Below are experts of layer 8 (counted from 0) of a mixture-of-experts language model. Rows are named router (the router's row for the expert), up (a neuron's input weights, with its number) and show model dimensions 0-255. Each number is 200 + 30 x the weight over its row's rms, rounded and kept within 0 to 999.
After each expert's rows: "comes after" lists some tokens at least twice as common just before its tokens as in all text. This comes from a sample of Wikipedia text that the model never trained on. Tokens count by the router's weight.

# expert 15
router,221,222,224,171,176,158,165,205,213,195,205,232,183,173,215,209,215,217,126,180,195,237,207,179,146,177,204,173,213,189,201,186,237,202,219,222,177,188,181,185,216,146,194,208,184,185,206,170,201,259,185,181,175,195,257,244,200,241,229,191,162,147,128,188,191,172,168,174,236,213,189,171,250,231,204,196,176,196,223,232,124,209,221,253,210,192,212,198,226,195,234,218,182,216,150,246,260,247,218,194,177,186,160,149,219,198,208,212,170,202,167,180,230,163,215,190,198,208,179,218,167,220,210,142,289,199,175,182,247,175,169,206,198,167,175,220,165,193,216,267,196,213,229,132,192,233,139,230,163,175,163,224,190,176,196,215,158,176,193,164,285,214,140,182,213,240,158,246,184,148,183,209,173,202,236,164,201,184,199,185,259,242,235,197,214,233,200,181,165,235,179,200,140,235,174,199,235,193,190,202,219,177,139,213,206,223,219,230,201,179,159,193,183,184,213,214,253,236,250,240,256,201,199,186,229,170,180,193,238,180,166,230,182,175,218,212,243,244,178,220,178,190,194,188,242,169,248,231,210,246,169,222,182,216,158,189
up0,194,178,210,159,182,229,212,146,205,155,249,192,219,202,158,195,199,208,147,211,190,163,257,241,217,205,205,206,206,157,195,183,151,215,208,203,189,143,248,194,158,199,238,235,233,200,184,199,179,211,243,174,167,251,192,162,215,269,196,251,232,171,199,168,193,166,182,210,221,199,228,218,246,203,138,199,183,134,202,174,190,200,200,180,230,221,160,179,181,137,203,259,165,183,163,213,191,226,250,154,185,196,170,237,180,242,258,209,187,240,202,184,191,190,187,185,164,244,212,228,193,145,222,215,197,171,223,223,192,199,212,179,145,222,244,150,167,188,233,214,227,186,248,230,206,189,191,195,173,221,197,189,222,137,218,258,186,188,259,176,152,209,241,232,266,202,165,196,202,204,182,219,222,170,225,213,176,172,220,121,196,217,193,237,200,195,226,216,229,171,198,198,195,269,248,224,224,207,157,189,169,165,164,206,185,268,186,166,217,214,200,174,213,244,264,237,207,151,188,193,141,193,180,195,166,222,198,227,228,219,192,244,221,218,213,203,202,202,192,199,197,190,195,188,205,159,133,116,182,244,161,194,198,229,158,192
up1,152,203,197,191,219,166,166,249,191,224,207,150,190,181,178,205,175,219,237,310,206,247,254,188,230,168,208,178,197,225,218,188,200,187,248,235,197,163,158,199,248,181,208,218,208,160,160,228,174,189,192,206,197,220,232,174,181,207,192,207,200,215,226,159,163,154,179,196,212,167,186,213,196,169,218,199,208,246,227,161,191,187,190,220,185,231,191,225,197,164,227,180,223,187,241,237,155,196,170,206,192,222,211,192,186,159,260,199,205,147,165,211,185,181,161,262,225,201,175,222,153,222,194,208,194,240,202,204,205,178,149,195,182,229,174,192,185,231,191,237,178,193,208,182,179,161,250,238,241,180,227,246,180,187,243,215,197,233,203,173,187,228,221,230,225,200,158,209,188,155,240,216,171,246,200,200,194,202,206,192,186,143,193,182,183,230,196,184,234,175,168,205,221,168,188,218,238,204,200,144,182,190,151,179,221,129,216,181,199,221,131,172,245,184,202,194,220,188,215,258,224,218,205,105,262,137,267,246,166,133,188,212,197,204,159,209,218,164,207,260,175,191,249,187,260,258,222,190,212,242,182,239,169,246,189,249
up2,217,215,201,177,223,220,220,200,185,193,191,175,201,166,188,204,212,205,151,193,169,176,179,229,163,184,199,218,206,174,180,206,172,240,218,183,199,192,167,143,209,217,165,199,256,250,195,218,197,156,180,194,197,242,181,239,176,193,215,199,185,173,187,220,210,258,199,176,259,177,197,194,277,161,211,191,172,218,206,151,197,203,173,180,193,187,180,189,210,228,172,222,204,226,235,194,284,210,190,167,192,206,198,219,216,156,191,216,169,239,191,187,169,238,275,191,219,269,170,185,247,173,186,231,242,204,147,235,206,223,178,246,133,204,172,183,146,218,192,167,209,180,201,272,169,206,191,215,261,157,177,209,211,166,192,208,171,239,228,195,233,229,121,201,184,252,161,208,215,204,220,123,223,187,167,210,195,214,161,167,173,191,255,263,210,212,186,240,180,207,204,217,178,193,215,208,199,168,156,211,189,200,256,271,192,209,153,193,208,223,257,201,240,182,156,171,186,202,195,172,142,266,206,219,192,223,136,210,212,213,122,174,198,145,231,223,231,201,215,165,145,221,243,175,197,218,217,244,193,180,191,182,167,255,196,201
comes after: " in", " at", " of", " to", " on", " for"

# expert 104
router,180,193,205,214,202,200,185,180,264,170,238,282,258,148,217,199,199,191,192,196,208,253,271,145,183,171,189,181,232,182,209,240,217,224,174,195,157,177,183,190,150,173,213,181,246,277,186,161,191,193,219,155,185,165,229,195,168,200,268,235,234,223,184,228,209,177,171,210,189,224,208,225,193,216,193,224,260,205,207,191,171,202,261,213,208,145,225,221,243,231,228,212,221,215,161,156,203,168,180,217,197,182,189,174,216,202,214,199,134,185,214,177,192,173,236,194,159,196,184,240,126,163,194,162,191,189,201,198,225,152,209,220,248,215,183,166,161,233,197,202,214,181,227,212,238,276,159,209,183,190,179,212,195,203,193,241,222,211,176,175,255,184,200,208,193,195,183,259,180,192,202,226,176,138,217,255,206,245,235,156,200,217,198,167,229,220,198,130,198,147,220,182,181,141,214,207,191,164,175,190,198,158,216,214,177,207,219,251,191,196,191,230,260,183,209,179,221,179,232,218,236,283,173,197,214,224,205,125,185,234,171,187,173,222,198,219,162,202,188,199,218,156,263,157,181,189,208,211,218,209,195,166,136,210,183,161
up0,136,175,154,233,241,227,228,164,212,175,173,228,185,179,209,190,200,240,191,201,195,189,185,198,222,193,237,145,188,228,197,203,224,179,217,201,155,208,239,131,157,223,158,186,272,240,227,194,255,203,222,243,204,175,239,187,171,213,194,225,202,223,165,194,220,206,210,178,189,215,214,191,247,183,198,212,177,229,160,198,178,258,218,218,204,192,229,281,217,199,167,269,163,165,239,139,195,199,213,208,175,153,170,176,148,174,205,195,184,173,205,228,200,178,230,214,185,129,142,167,211,177,200,161,268,209,205,175,254,204,140,208,116,211,206,172,204,211,209,245,192,168,232,207,151,202,248,261,171,158,221,216,189,182,167,208,248,169,221,153,146,177,171,233,157,216,225,226,173,209,255,192,187,170,217,187,247,224,213,164,212,229,147,207,204,192,245,196,209,146,201,149,200,216,193,141,213,196,216,196,147,202,178,226,218,171,248,244,183,193,229,189,238,141,169,186,185,189,260,200,229,155,177,240,212,227,211,198,202,234,222,202,224,214,224,203,194,225,139,210,198,182,197,207,215,214,214,249,214,225,207,208,181,182,221,184
up1,175,238,153,193,198,224,185,197,218,149,146,188,190,209,170,194,167,155,182,160,230,183,261,211,222,221,216,183,218,187,196,229,211,260,167,208,183,161,169,230,195,208,195,220,248,166,172,231,242,221,190,184,273,167,190,214,214,213,239,203,137,167,214,182,210,211,195,208,213,221,189,188,182,175,145,205,228,193,185,208,174,204,211,189,181,177,198,252,209,212,208,186,183,247,169,190,198,174,218,199,162,184,199,193,238,155,204,180,204,211,251,179,181,188,179,243,236,173,165,214,156,193,191,163,187,141,147,174,206,233,217,244,266,154,218,186,171,220,181,202,208,225,136,181,233,248,228,199,187,270,218,176,242,260,204,236,180,177,208,219,219,207,200,207,198,183,156,252,209,198,219,217,219,168,212,197,166,178,227,203,218,249,190,187,216,210,205,202,180,207,228,170,166,216,223,237,180,198,197,199,255,292,122,246,173,171,154,212,162,254,263,216,188,192,197,180,219,146,159,151,215,247,174,201,229,170,189,232,146,266,174,197,173,185,197,233,206,135,249,184,173,145,254,164,247,166,175,197,194,221,176,178,177,195,223,219
up2,205,211,212,216,210,222,236,180,223,193,163,211,214,183,195,200,202,174,178,180,142,248,220,164,226,234,227,203,238,145,188,178,233,172,210,198,152,139,180,226,221,213,214,175,130,115,141,209,198,217,210,191,216,197,206,203,188,126,200,258,186,145,185,221,214,203,192,179,175,240,231,206,206,188,159,238,230,177,189,216,195,203,218,169,209,214,190,195,272,241,198,227,182,210,160,170,241,220,165,162,203,151,244,187,229,200,200,213,201,189,156,214,131,185,215,253,202,182,216,190,233,157,208,219,204,203,233,205,221,247,257,237,165,173,200,200,164,181,191,237,211,196,199,233,180,180,136,217,195,168,259,180,203,198,182,182,229,145,170,261,199,234,180,215,168,233,247,226,188,173,186,219,217,157,192,206,174,142,207,159,242,233,186,149,193,186,220,203,238,178,211,206,200,231,224,193,203,248,136,223,226,205,193,189,201,249,206,218,254,210,199,152,190,152,217,147,221,195,206,180,187,239,164,210,204,257,220,220,193,249,196,236,159,196,204,139,181,217,178,259,151,147,237,228,188,182,227,229,268,185,207,159,178,197,184,250
comes after: " (", "(", "age", "aged", "{", "born"

# expert 36
router,221,261,229,232,167,182,201,233,162,213,174,159,150,150,205,173,218,206,170,207,202,248,215,240,99,165,188,169,254,172,234,223,214,215,201,195,169,171,177,199,201,194,210,208,221,178,176,229,214,153,194,211,204,177,177,230,191,192,164,224,208,190,244,229,161,178,191,168,233,179,228,209,244,213,203,198,190,198,235,177,187,212,225,254,213,206,225,196,200,177,202,222,192,215,210,217,242,182,232,121,201,236,211,177,213,255,202,238,230,207,192,262,218,210,206,243,201,167,193,213,156,244,178,123,240,188,180,178,195,171,179,206,202,181,204,177,202,187,207,138,160,177,165,189,207,241,163,134,217,179,165,190,195,171,181,173,212,163,226,137,241,161,236,223,222,257,177,184,177,160,221,208,182,170,234,189,220,251,229,207,282,234,199,210,207,218,192,205,227,228,228,209,155,171,179,158,229,178,180,204,170,178,217,205,237,248,202,205,201,171,178,222,168,189,163,146,271,193,194,190,259,244,207,196,265,184,146,237,254,194,201,200,196,180,193,215,237,194,212,240,205,173,219,188,211,217,170,221,222,254,177,254,155,275,177,176
up0,196,213,220,247,221,156,144,225,157,188,262,180,196,196,179,205,183,210,217,213,221,226,196,189,226,168,200,185,223,224,153,165,247,142,234,164,191,163,206,184,215,225,276,185,180,211,214,164,232,201,246,200,154,211,201,190,191,195,196,185,173,229,230,216,238,197,201,246,206,231,255,196,217,166,236,235,151,246,216,181,160,231,157,244,208,228,200,174,188,186,189,190,275,146,192,183,174,202,215,211,220,242,274,206,202,232,176,160,195,184,213,161,174,226,158,181,278,203,158,222,272,159,185,243,230,189,207,168,224,183,167,192,266,218,193,216,235,177,196,198,157,200,248,203,208,233,199,162,139,169,176,228,211,187,192,212,157,155,213,197,195,168,205,211,214,206,182,148,225,223,234,251,232,190,188,202,232,222,234,170,184,208,232,161,188,168,190,176,206,148,174,169,170,204,175,233,202,190,199,253,183,154,208,196,236,147,230,187,156,156,222,175,174,214,290,237,166,188,212,188,197,193,223,201,253,200,198,233,223,232,133,196,226,155,206,196,208,194,223,160,202,158,225,171,183,151,159,196,177,212,218,168,240,181,237,210
up1,252,229,236,195,180,195,247,191,191,196,234,229,172,191,214,179,166,177,144,207,162,225,183,211,221,193,158,166,170,224,165,254,198,167,164,183,191,160,187,182,215,189,222,221,231,204,239,192,207,194,157,183,245,157,237,242,267,216,181,211,164,196,218,225,214,216,204,195,169,184,246,190,176,227,181,201,217,213,186,206,145,213,136,185,184,209,221,171,212,217,161,245,240,183,196,170,175,169,190,185,219,223,224,126,200,155,171,201,199,196,203,197,179,209,206,229,181,168,147,228,173,194,177,223,206,226,165,164,193,171,228,211,228,184,259,218,251,234,182,165,161,173,249,208,298,177,204,188,215,175,217,240,178,188,153,231,228,163,235,180,214,186,166,197,157,201,190,192,253,220,195,148,226,207,163,193,228,188,182,257,136,200,173,216,213,181,193,155,207,203,205,227,171,221,156,225,146,193,228,243,167,248,204,197,238,214,162,239,202,198,221,218,267,201,186,194,207,195,213,154,240,263,213,204,280,194,219,217,267,176,203,243,169,208,175,187,177,246,215,164,245,244,224,203,197,171,197,246,190,254,187,179,236,132,179,164
up2,135,188,144,262,235,134,190,254,205,179,151,176,176,171,150,203,145,186,200,242,232,183,151,209,266,165,185,240,179,216,225,187,232,190,185,195,204,206,219,171,199,230,172,182,186,222,193,185,227,168,229,187,200,167,193,200,224,147,165,121,185,199,246,143,192,228,225,237,212,168,200,181,205,223,265,231,201,172,178,186,198,164,233,220,191,142,160,259,195,250,198,161,204,179,226,128,164,199,232,221,164,223,222,171,221,191,212,224,184,198,244,203,191,217,219,210,165,209,233,226,179,224,142,177,194,175,218,165,202,226,235,216,313,195,198,196,159,210,199,196,182,219,232,165,185,179,225,206,160,174,197,264,222,218,174,207,205,252,206,180,238,196,226,209,183,183,179,162,184,200,245,164,210,202,213,232,246,167,207,245,190,232,200,205,202,184,180,190,206,164,202,184,191,187,230,222,153,221,230,212,237,165,230,190,198,245,169,213,196,150,191,175,154,227,183,174,229,233,235,210,230,143,170,182,169,198,194,242,220,173,221,237,183,246,194,158,213,242,206,243,223,188,205,225,152,178,179,149,249,213,210,166,225,177,229,228
comes after: " is", " as", " was", " with", " in", " of"

# expert 124
router,143,241,255,227,218,209,177,210,221,149,140,180,203,204,195,180,204,226,169,238,163,154,207,236,182,102,195,199,288,166,222,158,180,272,227,209,180,163,164,260,193,183,163,216,221,215,254,222,131,199,251,198,174,199,209,171,178,195,202,207,212,204,211,195,238,216,222,211,149,222,219,214,244,176,203,219,204,179,221,225,221,191,234,188,270,226,187,219,226,293,217,182,204,214,215,132,263,200,177,169,180,226,157,201,178,201,206,246,236,205,221,235,212,208,203,206,183,151,206,202,156,219,190,175,173,171,231,149,200,199,236,229,184,209,179,226,138,193,227,182,208,199,193,112,204,226,172,213,214,199,215,175,218,163,229,239,222,205,198,188,215,227,165,190,177,184,184,221,256,150,145,225,149,188,238,170,239,145,208,184,214,237,187,190,146,213,182,180,206,185,176,209,178,195,168,144,199,158,184,194,227,257,164,214,187,233,185,199,185,195,217,234,227,183,191,199,157,160,199,221,219,285,234,215,184,207,182,190,191,208,197,204,202,210,172,193,217,232,173,212,226,216,219,206,189,181,235,186,241,206,135,221,196,186,207,190
up0,198,150,252,172,157,229,163,241,183,232,222,221,194,198,162,224,208,206,200,213,233,195,216,188,166,225,220,234,231,182,225,185,168,151,220,207,206,214,228,188,208,231,137,213,211,245,160,190,164,185,201,207,190,195,181,181,183,196,159,209,163,173,183,220,202,196,210,214,196,174,232,228,236,169,187,212,206,166,208,190,183,210,227,176,170,200,229,200,243,198,263,233,245,172,178,203,235,153,181,206,192,177,163,174,210,193,242,194,215,204,252,282,247,215,169,195,225,191,187,218,180,233,172,253,175,147,191,193,210,211,212,207,202,218,216,222,225,204,262,140,223,207,171,228,237,203,160,181,182,228,215,237,189,142,217,216,181,233,225,262,212,184,185,194,227,230,169,250,230,211,189,203,166,215,206,201,185,237,164,181,217,198,246,188,190,213,190,223,192,160,108,221,169,224,169,195,173,218,153,188,211,221,161,210,153,239,196,172,227,113,180,181,244,155,192,174,246,150,147,151,128,234,162,209,256,232,202,216,153,216,166,176,150,186,172,199,237,196,242,209,108,220,150,227,195,194,211,231,210,235,250,168,208,192,196,253
up1,243,163,181,211,173,205,195,213,169,170,181,227,157,253,166,174,173,180,193,219,206,239,168,167,151,158,194,221,136,182,177,214,214,205,240,216,210,167,254,206,217,194,163,176,275,233,249,170,214,186,204,164,245,188,215,204,145,217,172,201,247,176,210,224,197,212,227,187,196,185,219,169,226,236,226,252,179,174,185,183,226,168,237,200,149,211,135,181,189,198,188,228,225,219,186,215,191,228,190,202,202,187,266,180,232,208,182,163,215,235,208,237,205,160,219,179,181,198,193,163,237,214,171,223,182,236,210,165,186,249,170,179,188,242,179,198,197,184,239,161,224,174,218,206,246,254,131,226,194,194,172,218,188,178,243,222,183,251,195,197,248,194,153,213,131,208,261,230,195,198,227,190,200,188,217,171,227,167,197,222,175,213,218,180,229,212,176,171,246,237,229,151,204,200,152,167,184,154,207,231,232,179,167,265,278,207,234,210,201,146,204,196,232,161,115,144,279,197,199,196,192,224,237,214,207,241,187,169,208,175,213,221,228,186,206,171,247,199,205,248,265,209,170,162,197,235,203,202,147,206,214,175,203,227,213,233
up2,228,197,180,191,204,241,227,218,204,204,200,191,188,165,199,183,164,200,148,233,216,249,157,169,162,138,144,269,212,185,108,190,233,221,189,220,238,190,253,187,254,229,191,192,190,189,197,157,215,173,156,149,183,231,187,172,162,191,231,211,259,154,219,161,235,230,188,208,221,183,187,265,150,197,247,233,195,174,231,229,224,169,192,205,217,218,174,225,178,190,154,190,208,225,193,184,208,164,201,206,189,193,147,148,166,189,213,228,205,261,209,161,185,171,152,182,187,221,190,221,195,261,174,203,250,194,175,204,209,195,215,246,169,199,214,165,223,221,184,175,195,172,219,194,217,221,182,236,168,193,167,213,211,206,255,200,237,175,189,156,228,244,235,143,177,215,217,165,245,177,261,201,214,168,144,220,243,221,248,273,209,225,219,227,186,177,173,192,225,213,200,219,228,193,162,196,215,156,209,179,295,152,189,236,240,194,239,191,190,212,224,188,199,192,201,189,209,210,173,147,200,200,185,187,188,175,244,210,165,240,206,194,169,154,196,224,194,187,184,213,176,158,217,197,248,220,217,150,217,196,231,141,185,203,178,282
comes after: " was", " to", " he", " and", " is", " were"

# expert 16
router,219,217,257,237,179,199,221,211,253,183,216,200,244,241,193,166,167,215,210,190,196,148,224,196,204,186,210,224,214,165,168,183,207,214,209,222,197,232,186,171,175,173,183,204,182,267,234,206,124,189,180,149,186,153,206,153,190,176,144,199,182,214,192,199,187,258,171,249,163,219,182,178,255,224,151,232,166,142,231,208,199,178,209,317,222,169,210,208,250,233,260,198,164,226,178,141,237,174,240,182,208,211,199,146,221,227,197,205,181,201,231,187,193,218,219,197,209,186,186,182,178,185,167,121,219,165,173,146,194,192,177,264,239,188,154,217,161,220,203,208,186,248,185,173,213,188,155,175,193,162,210,190,190,214,167,189,225,193,183,147,201,240,232,257,176,196,204,237,174,171,156,239,145,180,239,199,201,240,203,146,173,173,178,222,182,217,196,210,225,195,221,219,209,126,161,155,213,172,190,204,214,261,198,215,180,197,213,204,181,200,182,195,232,208,169,232,232,231,204,216,269,205,207,167,145,158,264,199,192,186,174,213,183,250,200,205,188,206,191,221,203,212,225,180,250,204,227,187,276,210,198,210,201,197,206,160
up0,274,258,221,173,197,166,192,209,187,174,236,193,174,228,196,244,186,191,192,182,163,205,214,263,229,237,176,200,222,231,207,206,192,168,211,178,112,166,167,247,162,158,214,192,211,220,250,206,148,225,172,208,177,205,163,212,138,249,232,205,180,234,190,208,126,192,203,208,218,177,188,207,221,224,212,173,224,201,171,178,191,186,159,196,211,190,155,167,212,167,240,183,215,207,194,183,168,177,188,182,236,178,175,228,209,209,167,181,232,173,237,194,228,197,197,168,181,217,204,220,194,180,200,265,216,152,229,179,192,174,173,162,147,193,169,227,215,206,208,181,224,196,174,175,210,170,169,209,175,166,189,213,186,164,212,182,201,233,213,151,237,213,241,189,238,233,214,198,153,192,236,267,181,239,191,210,228,188,223,207,214,187,295,256,239,168,209,233,219,205,223,187,203,179,158,183,217,179,232,181,275,168,189,211,194,172,225,193,167,142,171,214,207,170,191,190,192,156,177,162,261,196,243,204,178,217,202,133,150,203,276,206,171,306,197,219,242,239,178,199,206,219,203,218,163,236,167,163,232,156,216,209,249,221,192,231
up1,239,236,192,169,217,192,218,174,178,135,224,192,271,175,211,183,202,232,230,217,190,165,190,164,145,174,196,239,198,195,123,195,169,186,183,247,179,159,207,215,209,189,187,175,221,177,190,252,235,246,229,185,203,219,232,173,174,197,123,250,199,182,290,201,258,238,207,190,170,215,210,209,209,220,210,181,189,207,184,255,224,221,206,220,193,193,173,243,198,229,261,177,234,192,179,179,252,194,213,246,163,190,192,202,134,183,218,176,244,213,211,251,129,185,188,233,172,190,166,195,178,238,250,209,235,197,225,178,217,240,146,263,161,223,137,217,178,210,203,197,181,232,250,192,196,232,175,165,222,188,185,215,203,153,187,202,245,249,204,181,203,264,214,194,164,202,221,161,162,219,216,244,136,229,190,180,218,177,152,215,192,218,170,207,170,152,206,248,208,243,184,177,213,176,133,201,150,208,197,162,194,244,155,188,170,253,233,199,187,207,133,230,210,197,177,208,209,211,206,202,217,240,213,176,145,222,172,199,228,183,194,210,240,157,168,246,217,191,224,210,209,199,216,187,210,209,177,150,209,165,223,230,213,199,192,220
up2,290,249,210,170,206,197,210,157,225,185,173,149,200,253,207,197,179,205,200,161,171,235,204,174,181,169,215,146,209,158,200,208,203,181,253,224,228,137,189,221,161,178,233,241,223,202,205,229,205,224,160,212,150,212,153,230,185,184,207,163,216,231,217,191,163,188,247,234,209,163,187,177,203,261,140,247,199,166,203,168,136,198,229,264,200,181,165,215,176,220,233,109,179,169,146,179,204,220,187,239,156,207,160,217,197,167,212,148,156,208,217,208,229,221,228,225,173,128,189,203,210,178,202,199,247,237,227,196,217,208,166,193,191,211,230,221,169,189,188,199,241,182,184,177,209,184,185,210,162,182,173,223,133,170,186,244,177,217,203,233,181,183,199,197,176,182,184,221,179,187,180,225,253,180,211,176,221,165,193,187,174,222,176,194,131,171,215,225,232,164,226,205,208,171,217,211,217,236,228,221,189,231,195,208,155,183,250,226,206,225,163,142,224,189,237,182,212,228,204,190,202,235,248,190,210,233,214,182,212,209,184,188,198,221,193,183,226,189,215,204,157,314,271,254,221,235,237,213,221,247,157,179,226,232,195,192
comes after: " he", " He", " to", " and", " also", " who"

# expert 114
router,195,180,224,198,170,154,224,207,236,127,196,215,203,201,199,203,185,222,195,205,176,273,219,204,177,170,187,217,226,180,177,121,191,240,206,186,174,225,168,193,174,179,187,167,135,219,205,191,185,171,200,186,206,204,245,165,188,208,218,185,203,236,177,178,187,171,225,232,181,184,170,169,210,185,195,199,187,173,216,233,167,204,248,250,211,196,187,206,207,130,148,263,146,259,199,181,224,144,171,193,169,188,233,208,205,212,232,266,184,217,212,225,189,180,193,207,217,207,197,228,188,179,152,210,176,167,174,147,194,235,205,225,235,202,170,225,179,225,183,243,185,220,226,180,189,200,195,200,156,133,235,213,233,171,176,208,199,157,215,143,230,253,154,251,266,238,187,189,231,197,209,201,230,166,219,201,166,268,258,207,201,241,238,201,134,270,203,189,182,252,255,226,204,165,208,144,234,186,142,181,156,221,132,199,197,262,182,231,184,200,216,186,268,135,213,229,215,211,240,231,223,205,259,176,267,168,200,168,205,181,157,201,196,222,183,218,204,183,203,214,234,169,225,202,200,208,213,188,214,184,203,213,228,226,192,186
up0,223,217,159,140,139,140,188,191,194,201,141,206,228,230,183,178,136,189,220,217,140,191,185,171,179,202,204,174,212,183,189,188,199,226,162,204,218,221,235,241,238,179,172,183,197,255,155,186,200,230,207,201,209,185,233,231,154,196,191,162,165,168,169,233,207,176,197,185,174,264,218,250,264,221,185,189,198,200,228,214,184,180,234,231,177,208,161,216,175,237,182,204,234,255,189,220,244,212,219,173,191,211,186,187,229,191,195,248,190,197,231,188,233,242,197,182,218,175,248,197,213,178,230,218,227,250,190,190,159,201,174,159,223,179,226,210,186,238,189,234,161,225,181,218,222,192,222,211,192,119,175,187,157,191,205,137,199,191,212,208,195,238,196,188,187,195,188,215,212,175,234,196,171,189,151,223,193,193,162,217,238,282,223,243,161,210,227,230,132,271,169,220,226,233,204,203,182,207,267,226,187,205,173,214,204,195,238,231,216,199,206,238,211,165,242,167,230,266,216,176,218,229,144,262,172,213,172,143,194,178,184,162,186,230,242,249,247,180,170,219,224,204,131,206,190,236,197,127,149,171,168,201,229,236,181,202
up1,222,216,213,204,212,174,151,182,192,196,175,198,236,170,205,230,208,216,199,180,203,227,271,245,196,206,242,179,221,165,171,146,191,158,189,246,172,179,168,204,200,239,274,158,226,208,236,185,166,178,207,177,226,236,210,182,236,188,235,214,209,151,173,168,203,186,215,218,174,160,266,191,197,180,160,255,182,169,206,236,181,275,217,201,183,181,235,237,223,190,208,194,208,211,283,150,209,281,167,220,181,181,212,221,192,184,265,227,247,275,222,177,232,178,218,177,189,196,152,265,188,238,202,215,174,248,156,169,211,232,155,201,166,186,226,184,173,220,162,137,207,156,201,148,146,197,179,207,147,221,192,210,250,225,174,244,198,206,200,197,168,178,167,157,219,227,189,214,210,185,179,215,178,191,216,222,192,230,200,163,178,211,174,229,183,156,180,247,190,253,228,222,190,181,193,168,178,173,219,237,174,202,170,233,166,214,264,201,159,241,216,192,173,193,138,182,230,161,188,206,139,207,232,216,202,191,172,210,209,233,189,211,162,193,200,219,185,213,195,146,289,186,210,194,222,219,213,204,210,213,243,189,189,210,188,153
up2,218,193,172,176,228,262,199,268,246,179,198,179,141,212,188,200,203,222,211,159,178,218,225,139,167,215,158,206,221,221,230,218,204,236,192,159,195,238,229,237,207,233,153,152,199,196,204,194,176,215,188,248,201,180,220,224,191,279,193,152,257,224,178,146,150,146,232,263,175,257,204,226,225,171,201,233,194,191,263,249,162,157,217,192,206,171,185,210,197,169,219,270,178,220,217,247,212,186,224,180,226,197,176,226,186,211,236,187,190,239,161,213,166,206,164,223,167,215,173,227,173,147,206,212,214,227,205,158,195,219,149,212,243,191,183,243,170,208,172,215,204,201,211,222,180,246,210,192,202,132,229,146,254,167,151,207,193,187,195,237,187,215,171,190,192,205,158,172,188,176,187,210,254,213,189,199,249,236,158,205,220,231,171,159,151,214,220,203,226,175,223,176,175,203,265,168,240,235,148,179,207,236,219,187,168,163,209,231,235,146,195,231,125,146,233,198,203,206,217,206,187,179,210,226,205,172,179,196,217,189,200,208,224,227,192,173,165,151,249,188,150,180,215,192,229,247,194,233,161,218,154,219,194,227,209,178
comes after: " was", ",", " which", " and", " is", " were"

# expert 119
router,154,219,225,161,150,217,166,179,242,115,157,177,233,186,172,208,179,184,178,155,217,234,216,127,126,167,158,176,192,212,199,230,235,230,209,187,155,204,197,199,227,232,157,239,169,219,229,201,199,154,218,186,193,190,193,189,220,229,228,192,171,197,211,180,198,196,176,241,209,207,157,199,242,234,203,183,214,172,244,215,170,234,189,225,192,178,238,243,218,187,148,138,177,182,170,221,213,230,171,247,193,224,226,196,177,228,216,249,191,228,187,164,192,204,216,254,250,183,210,218,177,192,243,168,234,173,163,194,210,151,145,175,218,158,209,177,200,207,213,237,206,207,247,222,204,185,210,179,138,205,159,279,162,182,170,178,221,194,207,174,268,238,206,246,203,236,180,209,230,209,186,168,211,202,203,190,162,232,250,223,201,228,143,196,183,180,211,218,231,191,231,223,195,164,189,197,236,180,112,165,193,169,188,207,211,201,194,209,196,201,223,271,231,230,181,182,182,234,202,199,187,223,228,173,254,191,212,170,235,173,189,244,242,125,246,152,208,192,177,194,231,180,205,156,199,190,251,194,243,246,219,160,222,245,161,180
up0,199,195,224,225,175,196,204,181,212,181,141,266,149,174,201,238,222,207,203,206,197,162,166,158,197,250,206,170,221,157,205,209,203,239,190,250,223,192,163,179,189,195,164,221,218,267,216,179,214,175,185,148,270,204,138,183,160,228,240,230,208,193,239,186,141,199,140,264,214,201,202,223,213,162,210,213,190,153,198,161,156,210,223,191,215,177,222,202,212,217,214,152,246,107,215,193,188,261,225,254,198,199,250,235,211,226,189,205,191,210,240,175,179,161,206,229,155,207,158,252,223,179,170,223,190,184,265,252,210,213,197,204,248,171,187,188,184,173,210,204,248,247,236,179,183,196,240,195,187,195,144,212,215,173,160,183,221,224,194,179,200,244,186,159,191,196,215,214,129,167,125,185,166,206,197,198,212,200,197,126,183,233,201,206,208,238,206,187,235,159,236,206,170,166,186,221,169,226,224,189,201,246,211,252,223,166,213,189,189,224,205,267,195,157,175,171,188,229,186,193,207,238,167,164,169,214,137,212,263,206,197,194,184,208,202,163,199,160,205,199,255,180,196,181,220,198,263,242,190,179,210,227,196,224,206,191
up1,209,166,240,158,155,192,218,222,154,192,145,173,218,151,211,215,159,161,240,209,190,173,251,156,204,186,241,159,212,186,197,191,208,234,168,201,219,150,181,194,249,174,147,240,215,222,209,166,172,228,245,191,237,218,241,231,241,201,191,203,222,250,227,174,214,158,149,224,197,179,209,183,210,158,214,192,220,208,204,223,160,222,191,174,223,196,243,240,242,158,209,215,220,160,129,163,246,177,220,207,185,231,156,168,223,236,179,247,195,228,131,229,229,210,181,220,227,201,170,188,193,182,186,260,188,198,213,150,195,198,182,191,85,181,167,183,171,244,189,218,195,212,221,203,209,249,222,242,201,228,179,230,169,202,164,184,243,191,211,212,183,234,246,215,212,223,223,278,147,209,219,163,235,214,163,214,150,224,192,189,219,147,189,181,190,222,164,166,200,205,205,167,197,161,225,184,171,160,177,259,165,187,255,199,224,189,202,214,240,168,206,248,209,175,227,210,237,229,180,200,237,220,212,209,237,212,203,229,182,150,208,179,253,173,200,237,201,218,192,227,190,180,232,186,195,204,252,232,168,167,147,187,236,228,156,168
up2,175,269,174,201,226,233,209,219,185,177,219,164,171,172,192,173,212,214,236,222,167,226,229,203,176,182,211,216,185,158,217,152,179,218,189,201,148,218,201,200,210,206,203,241,221,151,186,137,188,166,245,138,234,190,247,135,226,140,191,214,229,253,202,164,178,185,221,158,242,212,187,213,225,200,203,211,200,187,142,236,205,205,236,250,205,181,227,208,201,173,175,168,250,165,153,174,189,210,183,243,143,167,237,170,231,219,135,194,199,204,185,161,247,205,229,234,237,178,151,210,167,223,174,239,184,194,206,206,233,158,250,202,168,191,186,197,187,253,195,180,233,183,200,157,226,233,233,192,215,195,207,200,215,213,229,178,186,189,176,226,244,188,239,222,154,245,205,196,156,145,227,193,191,184,190,213,208,214,210,212,233,179,210,203,186,207,166,194,153,216,178,231,203,181,173,237,209,200,155,192,212,203,266,163,241,204,207,177,225,209,188,163,194,148,191,194,219,212,138,168,235,270,278,155,218,184,204,215,177,117,153,231,203,165,209,194,242,191,172,235,232,232,208,244,129,197,272,221,174,228,194,223,224,249,190,211
comes after: " (", " D", " \"", "-", "D", "\n\n"